Weights of a small mixture-of-experts language model, trained from scratch on English Wikipedia.
Size: vocabulary 2048, 61.6M parameters.
Experts: 48 experts in each of 8 layers, 192 SwiGLU neurons an expert, 2 picks a token, a softmax router.
Training: a variant of Muon for the experts, 769M tokens, 5868 steps.
Below are experts of layer 3 (counted from 0) of a mixture-of-experts language model. Rows are named router (the router's row for the expert), gate (a neuron's input weights, with its number), up (a neuron's input weights, with its number), down (a neuron's output weights, with its number) and show model dimensions 0-255. Each number is 128 + 24 x the weight over its row's rms, rounded and kept within 0 to 255. Numbers have three digits each.
After each expert's rows: a language model's description of what the expert responds to; "comes before" lists some tokens at least twice as common just after its tokens as in all text. This comes from a sample of Wikipedia text that the model never trained on. Tokens count by the router's weight.

# expert 43
router:160098128120153123105142128110093143160096140090101117079090110095111105154136138132150152156122112138122161145193171161159126138160144147138109146127102149106103146115117092103150160115103150125124087111134100163066113157087139144100154150140117130112109115110087155148116149094136112123139122127116145113152127163096096078136113127159122146144094145142111140109120095131151142108160124154107115122154140130075102116115115086151109150144117097126138146144134123158173119127149093147144100082120164115132110153105117138113113066095111121113151115106183115171078110129164175135149090144084119131167108141101138161142115139121108103135150116092111138117100125140071117094138073113176131121124145136159142123111173126110095133148141117130160111149115124118097123137153118
gate0:129116182110115120116131119121160117115129123150087151166145094092119190186127101130136131104110155171103202116114131103092119153126141142122135134189118091171126131147137116134164135097115068150130133128136106087128142150102110180118106114112114094127140139119135079146102092131130103111119122086111129114147128142129152138112115152131140159150118137128137140160174102162106134123103094134138169130136146113168111149080098148088153110141072120155128112129102129141112108121116146136115098161135140115102099172125097150152130159105123156156115159155115061122141100106108119137098110158131118175142140089103133126127140147116150137122104113146108142163117108130125132125125155126127152104118129096112124203113139133124171157094137135081092075147116095139131141114101132
up0:104152154106086147126117119160137107099108091143116119156158128123117115137111100131127093134110135164128159129159123145106158131137088158143107171157131143143114116111113126125140133151144118126131107128160141115141139133145141159181095150094133131122184140110127126135094113101125093129113133142085124078128161160125122166098117118174158123120128140132145105150113163137152116130106106144149107147169134106143144105141120134113105123173119103148129125134126143108146119108128134154080155153138156131150109151132143169132156109141160148166073162153127113106153155141131132081138126109127179158128158109155120118115136091126151088169094096142108106213122090092093104097118174117132137109133174160051125128090120148122184167161137142079118121104116115131134094140136174
down0:111154104125136096109137145070157137144119152109078149152132161140131087134119127085166091137083106113156139136150145119148125154112142115096117116101117084099155143109080156138106126135117135105128120167093157116129084126113081118131116110175159155127135190129146106123109126162134167143154130123133164164141130113101104124150166116118130136150149112161123127090137153141114123123130113154117118144104100176110120131134103158188133129097178133097138127134123095157090141192138116098125152137131100110148140129065124120127143108099124126111154118132105145167112127146107131157110137121133135099120151182110164155151139128130104116110146121138109130074124137114149115164153111127112089112109099081183134109139125112130076086149076115158145151163122171115105137124133082
The word of after nouns in titles and phrases, such as Premier of, species of, prisoners of war, plus among, between.
comes before: " the", "|", " a", " his", "f", "fer"

# expert 0
router:125105119097125130116129134135122113151091127131124096130094111124126100151147157138138151150159088156106134149161153147167098126140143156088106147159150138175118114170142137090148135132114142143096114082135111137114130168133080096084150175150115144084103147096125112139188142094129109150147192120114116087161095132148116074150116102119140102155128145136113137122091098071161099138147100128115099115173124129154141150112101109167095150139123090127120137133156146161161133112105105186131097103127142137137138134100155117123102131109125092092154141133143084155106120144135128099150089179100131142140138138092125154113104108135171134145168097117117154121106110136127160131118116125138114139120139139190110167119151151156119178147143128126157109141090114113116088141098102
gate0:115110147148113122136121143122152107108119164114132133121102142130127120166116159081091111093136117110129109141121159127095157125186202115118128123108180160136117133148157134174128065145124136150111117096109110104137089171137143124118137117161102135174114136127135116125171134107095127158122132146123096105148139116091101077140120129148143147162153099124134117127125118106117102158112135149093114142125126126169116145097133073087141136080141188138097168154132095126124108106079128128160091150147100127096121146144133125081133173095110168122161140175163085153144140096179147151131130156101100101144112159100115129141121092188117105140140152130110104154087124104094175127136143152133106144125117114133112124099139105171113124123116161114093137128134107144124126164113121
up0:112101153160097103130133135102188116121132162109123152121072143128116118176125176064098126101137117115139130118115159104092157142191192109094128141097199162138133131130121133191133070125139125149136113113133126105135096151129150093108136116156125110152102122123154135129135131096080140144100153131123109119165121139083098070157132131137124138127144102105151123122106113109104090119130119121108098129122146123173129145108130072113125163091169175143093189171137102127142122111115152141140109114141132125104132120138138145060106158098144153112157135108147089152146162111134128156119118153114096120134141171127114134172118107172121145154121169161093112144119146118118157126131153131122128145117123100116116123131128108146120140134132166139120133096170109146123137151134141
down0:132132121103116135163100111106166128113135135121137145069155140107146071133132144125162101113146135113100126143076131139158130071122091113174095198137121094136114115083080150124093129104090112085100143113123055118156172156144128109165094161116128138144105114109134125175117136116137134103119139094112136093127112143122135105119102150117125093143152144067139135150149131147092127111129104145110120097079137161122139116153130141159103100137080145108147143141121146115149117117135143142101136102115157141120104149116113153120172109137139127153163149101124133187127165102102149156128137132146141153141149131158117153161137165128115117084131139127119118140201162138171112116147098128108109128150135143145136105136118128149066108134145099086132091118134164140127098116103157
Short function words after verbs or prepositions, mostly the articles a and an, plus was, is, were, be, and up in upset or upon.
comes before: " ", "cc", " a", "c", " re", " f"

# expert 47
router:132121143101142157117141156120144128142097125092120098102100119116118144151130183135122157158183107148122121169151147140134096112138143181098106120141094131099132138142132088119157153153126158144094108129136077134097092133129066089126127162168136120107132080099128174110185159093131107168144154135137120127135096153113101094136132117175131116142124127174105130117072107108131139155139106132102096125158146121148117079100125099133100164153108090154121136146159130122156144137128098166132120088124173080149145131107139125096099102088130141130121130124128124104123089130151142093128100123124095127154156131115105124118154129171156131160184126109121181102100119134094117123099133107116127123104157160103073130122180156131117135163112150142161119113140149139109120164125149
gate0:139082107109140152095124148167157154124104127114147112149152128085096137127135167098095135143152111074116100094112158093180130129133123155113129136133103093115099170117142126160159134152175122147137122115129104091138088106138166169109140089110128125114110081144118161096119104167084121115139159128117143123139132177112099163132083110151127098133116061111141115095151112106076127103088157115126105134136138133099185146125151115119134137125096135067135107124133161122123142069127144102126128123134137157133105121111148103148135108124118113165141120124128102139127112118110163066114095140148123129132079152155118149162154100140118110132147134145139110154137120176103063131122098144142134110148097173123107147110128176120138178137122131156128149157154149145147094121129138
up0:161108129116128141110118154174161148144116151097151133146149129071115137123154174121129148140116115072089099120120152102151148143143120146121151130121093110112084184139126131196114113142141169133123107124163126121161088090136172162118124096112160133115121093118148112088135113143108090122130122095138143135175103158105095142127096126148118081132117109119121116119130107120089124096114125109136085094119080104116181113149137120118106132098114148102119106125116129078107164099137136123117117100143142169113151119119108129161124117122069109159140105108141080097120136112086152106137095131153118145114085151142106146151140098156115086130126155121141096177122129137085085120111113129144146127102158141134129136093124133144149170115124068196118107145153151128154099131124144
down0:076125085100114115146112138103127116094168103112107119138147121137145190133097091150132119143130136168156143140125126132073143134147138129139109122145116126128129122138162107132108145113104128103141137105087118133122134133124088074146114129122117107110155133134154093110148161090176128121092098155150123169173159161126118103192124143115166093126116143090137126150090132161165101139138142118136168130122128118142124115130115130099151095134112110092097159145117091124152116141129128143117145147076073137155127160154143157136079172157154081110146117128151116126137096117162141144155184083079156147128129082111133108095115148162111102130136171133129168114152098163139146131115108136148126161146118116143144096128098083136180088110167128097146127128124128091094139118121159
Leading digits of years and numbers, such as 19 in 1976, 18 in 1860, chess move numbers, plus un in announcer.
comes before: " |", ",", ".", "93", ";", "–"

# expert 34
router:151111106113165108118181129109098097139136108126128085114136098077095091174133138152141120120129080152110136139164138153151123118147148115087098162155088163128115110112110114122138144120133163145121114133124099118074132160119099136099180145144138141115142102090128144129105138105117109148159150110119109094170100208131123084153114092165135093125098149166081154125098124106141121141138097162135137135105114096139126128073110111138103144148135115106125170131127163148176155110140117139153108101087155103170134150130141108084110120104109103102133099095180118130123123144131150124139115133111113104121112118083149157119076112135136110137156110135143131145114106121118129121117102138110125104071137167121117165104156163140136124122135167136141104128080161090100093141164135
gate0:149105121159088101117159151149129103168133134141156084119107205173159155162135168119113126141150132137113114156142105121119177115144120140123122112165131073088115149118136132142073145094175097140132063095153082101095145123165100090086154110136134141144176123147137090136134142135136131127117134093133107077104136149113108149146132137158155111092131156138116106121125127176148115114118116138123115130117123119109136113115167129123140114117152076095153104173127115117143134107103124136132150120079097157099118137147074117135130136139192124102134117125136143126166144126136157134122097081137148160098122142158151122128146126116193130098094109134080154153146129146122088155132096142117161106137116134117121128123117093155153133138101107102165141163124107103138115161114114
up0:153142152106128133109086112056165131115139131165109146121118103121120115128156153146100131146130128113121114098108121170139132130175138135116137149119128114160179166123149138152122184110111114118115140142177087144126129128143112126071139141180114134156127152153146156105136168083154159125157128127107147131172100150181165125086126130136155138103138166117121159104108110132146126106139151143154123108127089120137113148156079151126105154106143095156157144141120136099138144141132066128133151121123134125126094137127140129132106103124157102109091152162125110109132183156180115111131112161134120177124092202138153110130124102160144122155163137148122172105136131149142124186135144093116136110087087151098140127138146111132175111140159079105150142117144159135097130125122105
down0:135111109101123104137149141150105166123103126106128079151111168130161132108114105157152126104099127147129150129164087145096181111095109117139138143158117141130138106173164119114122117169095103098123149141100113108145141134051117110161128100089099151103136150117150096097091133191117137124113169146177097130138166142102135122156153114092125110102133120096154094175120101108101100129105104138158119128111147132126153121122132128111133165170120116108083107132126156155106127094120152103109103096142110116136179100106169138125179170124121102118129141106128153118131128127113151119139111076146122107145155133103089154157148188114111168090125129098141093114119097109114153121107139147134143118145118113144147108102151156097118121143140156081105094145115160107129188142140115
Commas, semicolons and closing parentheses separating clauses, list items, dates and place names, e.g. September 25, 2014.
comes before: " and", " the", " which", " he", " but", " 19"

# expert 37
router:157092080128163134087130151100107116104144125132086078147106090110077154168131150143135152140130085137102166127133137124127121108157162110115105119135136129146159113134109124121149192115111131168129155103101106143107151182080104127113141173152174164084146112106123131137138142135135136152139156104101100094156100163122119105125062116180146106114095178143112125142114105129132135119111100154128123141129136118121102100114091139146128118160124128098097156138154136101142174127117099138156088124119118086155136120130131117116109139108079131098151117127133135109090107161145149115096078148097084118131122112109125114058134116138144134145137088137100135104136110156138160107096112118130085118138111167107108134105130140168135144144139136131159098132128138102097062139156138
gate1:138163153160115134142091161105148164140151078125155087155140125139152117177129090139101086133132146099100091144115130112098149092115061116121131082146118155149155129129119108095132123161144098107147115127128076137168148166123122103129130125166077157123137137112132128093120086172133133117145124152140112095096165155131155112153112092140113116106118156106099134120142115132127132086146134133135166133124157157127155164134161098121146100125123141116097168158124163117151135129163124146080133149133124113098096133139136170157112134083142088094159102102084101130158137129141138106157128126151146107139182138133085138167100123140117157131100090091113176103106158154143141144130159075157107134122102089152136145131128122099105105111101120141114129130159176136104100105149129
up1:127138089159105129110178074134144095106132122145148143112128142154165155152133119111160139160154146117122164120137113167118075157132127134143109119128134154129088145150146145166124113091119130149144116139112124146109138129123132105119151123142131177101103157115108126142141110154087093135075109144124142136092119099153114119084118149136095152123132121166112118110133114096107122110129168096140110097106128148149101155162143129119196120160102145161159130185114156089118144105101116096118138142131157148144107128147122115153116164151124094130139071169136143161133137109130110127110170125154121132100144102174149146175120149108146148079167138100103124158142139146125166134137130157115128107093139152071167130107093158133132092138159117125075092142049113121127119174119131
down1:110147143105166134115121085167151126127137133111125072136117104136091134125104140143143093111112108123091174118130164176120106137146088080098176135119125123136141118178085137114138094127200147109104114082148203124133113141140091137117143146136139136129178118142135099103150194156140136140133121110119148104152112080101166148144106098130106097117159116123083120101114106169090164129151108122082167138104144108160134111158104148140125105145126137137148144138088151129144135092105127184109141118126078120149139118137146132138104127128105098152137157116134135106159138138153153127124106108148141116110135101123113104129088119153102094137105132198116122141100106116116139157114129155141095145144068133157172115168129147125101137132110142128126156135134122125095113146096115
The letter s as plural ending or mid-word piece, as in Opponents, catastrophic, plus == heading markers and table divider rows.
comes before: "\n", ",", ".", " of", " and", "ion"

# expert 9
router:143114142092172109141154144146089117117105110125094129107076082108091125135157122131156153143138112142119126148169137161147099139136180163118131155118105152164121099135143131111118144136141186163115093091107131103106128129125080119112142156151139133100120096084117151142119097137155127182130177084118104109145094156124121114129121142175127104127104142148093141129100102081170102101140102142136098138125145138092120130117135094144124133127100085113136152114128131174139140080142124164154118108106128099159141148127127113104146096081097090110148093103148125124113125159146135093139117165112116124128102116081130159094106124141129133119156103114131155140116114115093121103119111098140091109124114186170070159107192170135107109157146150112144125143103134103115093137159115
gate0:127119118128123093106135129118123098105102121117125124122115133115133135118147155098120145087111118123150109111165101142114132094122150148140147098133113072153133126112121135129117132052122160077122152087138141078146146157137137134100145122115155106164194128165124094123129138136098111095149088132101121145167089118133089083139118119132190130126116094125110100121102090143095110155169106123091141096126144105145091091134132111140097187135159088157107154134122164122153136159138115119130119132150100092132126059072110140128132149149142146145138088119125143138177113150127130146198144106126125158145093091115170099106126143158111164110168116109117137106189140140128149127101121176124116128115131092135113139169136127096104088137140125106126122129141153121134123154098117
up0:135091137114123131112155133162102125117101113171102158152105158149136112130173154114121133129131105118124142132109152125113161173155140151115089180127122162113151118139167168097137104099151054173161120073135119107130117140178107116126129143143164178102156130114131126090158125120142135129116139169106122122123145111116120110097163182127094133138143115129104148131147126088139120142107129136075078108133116139129131090117132127089120105134130088114101178119136096155086128121106141104161131137095142118124148133091108113161111104114137096164099184118121142142090089141139108102119117117124119092124109102105092157121131165181158129120138120148127144118103136132136090096139100134103116151127159168110158107125127172147111109078129105135082106087132155121145117141137191
down0:108147105142081116120114153127133150146143145107095123136133090098159159147118091137068141156160125166147116118111148148135146182163142113136087144118107121078092121100131106114131132156131140131107113105107159123146172124133121146100154111106104096147148104114129172099128118164122165101110081141163102150138084139128112149156151145147132109129152181122102141165086119133144144104113121131137133152156118148088127114138106165108105105132148129082126123168155133119134117136086083134110154097100093145126189141124130111112116150136146135116095112122146144155103149127141098163107116152134110116112130143118163157155110143095100131135104146065132114139055117098141156135144102095161153122128180068119152126103143101158115072161112150164144165133153143128145134140112123
Colons and table pipes after labels or numbers in infoboxes, lists and stats tables, as in Population (2021):, Born:, Lead:.
comes before: " ", " 1", "\n", " 2", " 0", " C"

# expert 24
router:143127146120120117144114141060152121154095108100099123096113096125096085133148129144128164156120128134119151128181145153130102145130164134149121124147120132136098115158083138104188120123135143129129112128126117128107101112107124119103135145129092118113119137138117126159166131117160108167157137109068085119139135176127123112136080114134119130146116127161087127095056144096151135134118101124127125139186151113133108139074168143127140130151140092123126183116152136145152144124119081195123141104118162125159118105134118109095093108122109134109180108120171121135115133142144135113090126146122092131165115126110102113115077137164178130154139105082154153148082128137094133132093121131141106130100137124167138151131179159147153183147108141138161126125127155096098131153151107
gate0:155151083168112096106131147129095102137136162090147121089102180114126111135118095138163093102155126149105115166148125107124153150156149151153119151134157128061125120159116120149152129109104109159123081107148094138115119149176103108125130103162113140114109106141097139172148160125142099140129114128143136131146157165115139112117146121144148135096145116117132070185115109080156133127130135118125103100104132110130139164128143114098156101151146143118087148137112109144116156113112150173167154153096148115132160124148121116125141129096161115163142159124081085158158118112103122151105156123136132133114102147176151087136106126139151119148148140117130082134130136109171131151131146187079143164110120110125103143142170133150081120116122153077118140112129114095159150197153148
up0:094112161088139127144119104138156137081141096165137133180131099129144121170166118133115136135110138155136153107121117147104122114129122134091150091130125097166136154068150086108106123141115138095125164157106138084112149160092190118132133181120149084127140179101118117100138111123106161112126149091140124128121114097115103144139119130119099138164146148122110137082148131142096110094126174137093164125150155131086097117175144155115127157094102104134162128129083111130117123115139102122117139130144111131138109150097134134134098107167118164069118105155189138104109141100125157127130117162104094125137124099067134153157118147179102119150131138155162157147153133120097132093144116108164111124141136131154169149111103142120133133159114104152096143120123128127092093091131094
down0:167124126151104164131115157106107120119139157160140127109141111149131125128167190127090126123146112111139138128131144155130089085096113091109097170114139172142126123146128139124131176133169135111131074113112103096092133169124089128134141139125134168112124106120140180137140147137126126135118136142164131138161142144124109106144153146130177068112117147118149125138142116142113109119165119073121165120173096131139175110112135112153130138113133131177098097143189123093173114173105121120173085135115139153127130124151157146111121113152067146114135159137117110149132114181164140076131140141144137115143161172157080135112170125075146131101148082129129100136159100114145153135146115135137147119101115091099118137140118106166125175151137114126127139131121147139161178124117109
Line breaks ending sentences, list items and table rows, plus pieces like pp in propped and ze in Bronze.
comes before: "-", "|", "\n", "The", "==", "|---|---|"

# expert 12
router:150110094149144080091144118116137109121091129125098111127111100147121086143128151154151155121144120130115118126160162159185121126118145113113115139099104107107095083144104141114125132108131123123109125117097098124134116146111073109106148137149131155112128141122131127144142133083109124118159182116132112090151133129083146097167076126155132107169124127183128153130127124101128134118131104153102111150130129116116084079097103092129113164160093110116082119158131173157148134114157118111138136091114164116129133128147142148145130121124101146077134125111135154176127100139144171130117099147092115080131134107125075139139104144147183104130133123140130148151153125151094110131109057120172149100114141107170110167105137169143153161133142174127167088144113181145092125131168120
gate0:124135129111157125157120112067086090150099112154090124135130104118151136120146137096129109161111169121140115116130124101128113106157154148137123135153144139098151088071133102114118136133143132103154108130115094114151108140126167102115104099124164122103138134186113145144143139146126139155141154116143111105096157142123121148094127173139159137141117130145133146133108126152154140161181098158132138148182139083149135104132102113090108121116175124168124103126188113133114139133122171111137131171106150140117147104115118130127136070106095115144150125119099148137119128178122113177106139079125071159142099108078109129109175153094143151145105116109087115139122140157162157130127147086135094186105108080111169106110133106173146084116145120107114107106128148125089122112116137
up0:136129122111146102104121111131127147134135141156133155130095099125143145139109149113086105103095125163151167106114129151100130082148140123091084086132143134144145125166090129121112103175087110167175139086102124141144172109133117192144099111094130151126106104146167115106167107115158103154132162142117093151164162121151128119158129102160127098117104119108145108102101110108126138106098154121140121121125111113095073158134104129138112127111084132082115189131089129072136135089113114148125107094125128134113149092134159164090118144124121159149064139141115131151180141128177145118112115122103155147160117124148102087111131094135133091127118110126148136087115136123156093139149135143114112086146167147163125116131124149124089152128128147168137160158120087109114161106138140
down0:157141139104121162085141133148125075121120151138150108116137133162137122118127108163169151104188147171168110140150110137133165101124161144141144123169082153151162128141156083118151124115155102137117168127123149109125129110139125119154148155100166110175112165108091109112137132100117125149129103082092136118118158090073120125122164118145118144132125112113103153150114144153172146151113154147113094159122128102140142125113115128164091133183105159113149151170114145129111120204145147111112152143097126138170105158133138128150154139120083089140173149107153114119128172131157155166134126130167097098162162127112138155116123148151105136162135099138111143140144122136121118093099108164148128097096148140148127181140125083096080080128129162122122116129125157134141139126132144
Suffix pieces ending verbs and nouns, chiefly -ing (filing, according, working), also -ment, -ed, -tion and -ning.
comes before: " to", " the", " of", " in", " a", " by"

# expert 31
router:120094113098185130132146129076106075132134141101135129119115092113086096199137119168139139130125134151117120137178138150147130155168140147119075133146125151117117116129100097138128129136129160131107111147112145121118111146124100139127149172150127181125150130111113148163180196108143129147145131123124122140191147132116123116151126109151144093122111137145128148126124121116134159124149081162110122126154148126115111111100099088165100151155115157118127147145144125143137191117130123127179116084115175106154128146125122112073101105109102132114147091103175065131121132133139138111107099119116114124139097126096108144113093111149145144140150103143139174125098101142111127139135076134114118105082169175138098160114122146150106154168126149122125098140125150099098090151161102
gate0:125118157146130115142141114131135084142150091105187132138112134119121098119164131126178095155154118116171057157125173117128111096123088123125113110097105132113150157096143111085124097143109103149143117161138117128120097125133151141136096126149121120119070134118132064094118134153126151067140091157088120134144145108141105090129137121118147167165124097128118133165144126123121138137124132094129117141103088089118111096133162133123111115126110101128133167123117119104146145178088175107162110115127114107165113168110118095102067128116099081115145069122133134159116154172154156109164135102170148152106179094126138112135161120152104117107135147108120137112136131096173120119155081152148100089111126130135115145126129129141148103099140140125143134125135181167137131126131125
up0:117175116134132100125106125078128162149112098150129136116123119133171160112134099094108117129100136160138173099177148162144142125130145139149111134155170116140157140104139093131134101108088115138152122081128132120171161141181117132104124146112182137112122115161109102162114100117149111118130141086166117107112133113110128112169125136128135052072121139116129108126153060101139098111095110150156152113129138123135101127131151123120179133121159140157126112144147162172147127110097118178122134097208102167113118138142089134132158129136120139170119100157129123111151122113135106106121098173134116129162088142118098130180123125110125146143138145166127106154150103090131114113131126086114146128116131114153113109167119086149128105077102144128132121142175128128122144166159149
down0:106114173177127151142117112121163108145123115123103129109096117149157153176121144153096145158116133098138124131135161065158107143130107126139103132121130135069140108124139092114137105131163113183137137106149140127136090113109127121066107120107124071109103154093117111098149155138120131068116137100129120113179106130179147115160101132137147132140124150102166136114151117118106147128095152096185106100111106135129109127143137156162128148105180095142122133139112135100118100162126172154148108174116107118112156125119134136125107156142145151153136114161124186157117104112118063161146134099132092138130153169150119107134165120104112131095157116152124155132093146089151118146147076134147180111129099121138144133152098143156153099140130108152127180122122119110138138114137090
Commas and linking words like and, for, or, but, as well, plus old/ous in Soldier and Sousley.
comes before: " the", " ", " and", " a", " which", " as"

# expert 35
router:171130116142127132122187148142106127149100146075101140099084139132109137136174153142135132175143118125107114139132139162117116102134129138141117118124095144142101099144087141140171133135090133113151077120094120118066146142096111135102160174152131137116101105116089150167136144099118124170120178121123084111148139155073124100133136092156140114122122115165132131151099104120135123127140110111114114130118104117064106100143124109138103131129122064085143163115138144133181139106135120159125115130120161117141154147087107133127104119091109109102131123089139098129092111128108138089114115145128096144165110115099083128113093110130187123153142123094099150131080103138093114098087085128148126083088129139157102171121145137145142161137115151136176101140110142137120127160130127
gate0:114132107155178160138125153148146117133123134176166112122092139142095116092113133133133140123118117111110143141121121136131112121157128125142128137114142161143125102116125163119132125113152155119086129103151137152100125100139120128147102130090145130165136116141138148147105120099113153098122152104067058133109140154104082106170123123124118128111117098106106104158157118129168151080092139089085131161133107086118121104124118123101191120140090143146137103143100091135107120089133179114092182144127179104163120163138194120144125139160080152114152065120139146096132115130143108103088128163123162087103166116140104096128132129138143122141110127166107116140090122110174113109143115176140114153153146148099136108126107138155100105160114114127097114162106146128143146146084099
up0:154099149123092096114064146116096140103109144096057120132130102108150132116142146151143166121131146132167146149128137107137133087107144093151107092123118119094128182114154131149079130155165151113112151164136134130130133129149141079126143123132085107125116147120100125125136164160141141147083165124161149113142149110110140137089136131147095133180156134145141146111141143108122105151147125184147123110093100140104138136128146133114086111128139119125127091101099154110106099129099069111182108132096104133107156122136115103131111117105155084156104118118108113138082154128099164138116091138099087160122107134127180149097124088082095110129159114103124130110150175135108166151143163126143123126097103116131125134106117080138109139140121135171166144084148119155153099115164141
down0:108134118089130135176129080130104123143144126140137115098153099148126095093142104154122116112127168144156147137089134131159156152099078148119114093107085130104159057178145150102117132139111131125120087118137112122154116114123120148119117108130051137069142200141140141148087135121132078118159133130160090116143139122109117121110127139149162113115102146136157132137131164101117129115111127112113135103126150144109132099156080105124149128092147153107125140140087119138106136097130147139135149111136103151138118120107109159172155132117133099105140147108123176102156124139134106137131164101127145169208130139168081118077151138134130118147144116130113145143146107124125135145161095156119129120117171128145117151171111167159090117099152082096136114080152144110115151117158148
Periods after abbreviations, initials, numbers or sentences, such as N. erythro, s.r.l., 16.3, and single capitals in acronyms like S-B-S.
comes before: "S", "\n", " The", "A", "C", "5"

# expert 46
router:160138112102122121101140156135106124142142121104115098121124118119106144147158116140139160161165095130121107145170146162149084126117187127118104131135110137140120106180111123092128164164113149132117122129105129109093123151079113123120142163132130163096120103101103143175145142119155115157155169121119084092135103194101120097137115081180137117134097101156099137159090148090153130111154110159107097124129116138124100126107086119131119136169109067097131152121159155176139155110144126169170099151107131108158149156108106107114120126089122113089148102091157083103100106171139118112100116154126105097131115142095127137130121113139178125170134097093131125109123134164121114103106072078131127134118120143162127152117139128124122150129130133107132106144122149123080110142170113
gate0:117141116098116147183147144134116128128152126138129133153144111148118134139143183108166108160127082106119134088101135118151156154116118130115105143143159131112177103142126078199151146149121098120092135124140113157062119120111129111140145101127123140147087120132140126127112139137164153141077145108119135139155118181092158143100103139156092101086137121119139109125153111132136150079141119114134123090141128141176116159136125158111148125139143121162154104175135119164106128145134122101126105155084110152117149130116139079157114104110142173123105108135124129151073136167149137120118146068099163113112117105153118106117119131177109148187152141138112126115114119078115126131159102100109097149117120112103152115142084136151101152083129144150068109116117097087174119151120145
up0:157109153063132138127110112129140086095116142147118122147158131127134103088131123097149099115131133128108105154091147144124129117127145156157119138119122131134145085125148067126149118132143140134122134134132124121169106119114155153162127129117137116105125115126116078141146108132127133147096160165110138146132124178148102150097142141134075115135115123152126077099090090097154121110167110100171150112107093149115151122107098166149144131126160122140143121158135127132125121132127157163190126109083136155118104170097103098148124090140128164100140134131170160110118159151140140163092104132121192138163113113133101108137167109136106081184149153167136124128163166098118135115147138145076143133087154132140140136139115107130112175085138167149063108115079116111114127171116123
down0:131146112151130094168109161143190121155128126087138102100122164145146127094115117122134136072137134147130121145135127133114117086095188131114164135163156158117121127138085163104147116078066102156108153088103105108130124120134124113129126122139148146099085118136154143153146138145170156153142121102141141124130163133156162126090107163132154136103130132123163142191127127089132124138115134134139170132146124143084163141156117095134092155155112126090149107123125095132079140120104094135095129171172131152122102101160143103107108142149111131150132129159136103143124110170161174156181151145122108101138176154098086111150126142140097153135152139104115130116102137121123131083127158114122086163142119148137139176137131122125129105098111133113114124155154203117145117141128109
Sentence-final periods and table-cell pipes, plus closing brackets, heading markers ==, exclamation and question marks.
comes before: "\n", " The", " In", " He", " It", " On"

# expert 1
router:157107100136146099090117129145148106133119152122130108141113086112132111160115136128142132142156111125128133130194171166177162095146176125143084165120135137159126094119099114119104121114125150137138129109102094156134146143123102082127174135147125137094132100121150131121162125120124099141146142121135119141140147118062138110175113140134147117128104146184120159140123132090144114120156105152124125136148132130091118111122122114127136150136118126121099146172135121146147148102109136124134104104112154106132120131089153110102080102083106099071126076129169139157147091143149141128117111161114107125140092130084076145112137096181153101170130101094134159150109131140097127125123078116165136129116191174155117164103156135149125152127135152087148124143121154110096132205143145
gate0:133136127177130131127129169129136148135140134125080126146136148114130183123109151162130089131123068187131131125156101083123189153150136098140145137118119140096127136105121139088136130138114119150106100181109115125121136130124122137100151123131101159102100089125146135185080104114095099108098130149099129092180157131127127153138132141129122117170150104089153133117100110091146116098122145124144070120172110163125138142117139114112132086118090123126096139120096108131092121080111111179115151169092107156162100136162173139134131121083161140133114144136119128124132089117138104092135125114143122077143136133124133118108157099158127156101101140175115115087120144128142182065152150158152123125087160139111142108132114128125155134120121130142131117150116087124152146127181108
up0:097153155125152154096161121135142136121134134133120104128114125166134146151146123169151114122121144127139117127139132133120121134112115150177181128125159120093128150157136094120117119114121142117124131082189116129160110141147134123106121149099145139103111130110104103110131109111129124129125106154135120088140137139125123122129122145108136119143118181160169156151143113128118115130062167116116180130172130124169146163105100125128159123178102142088122083147139115138149128127114143139131135140123055164131168114092063155136172146142127105127131079158137113085107150172108153128061165137080111113145121125138110136167176160116168114183117116124112131161136130176137134151101163156127076179131113118077095169135132150146118124144130105103093125108146123137153107089130130
down0:150096108124134123122128123117105141154095117092141087137132105117142114196130199120153120118128080126062101127150115129109098153158168128118131155157150108135104119107135109099129087119104119125071117096095142114095152096160151111162155142146117126167157159130115127122122104151105131117118105087121155149105127092106074126133131120115142112165123122138134073159124126097111158126142130156111156173126135150073129117129110145094126139083111133097151122097140095114130143147123126101105174082115131123119139144188078138106120101123114162146165126095148130111141155111137103132117117163126144117120144128077146158115093161143117147070113106130126166152156117073114125149093121119106132104115091113139109125122125137080140150159138133123098161093156111149129111159146152
Verb-ending pieces ed, ted, ing, ting closing past forms like opted, collected, belonged, declared; also final digits in table numbers.
comes before: " by", " |", " to", " in", ".", " the"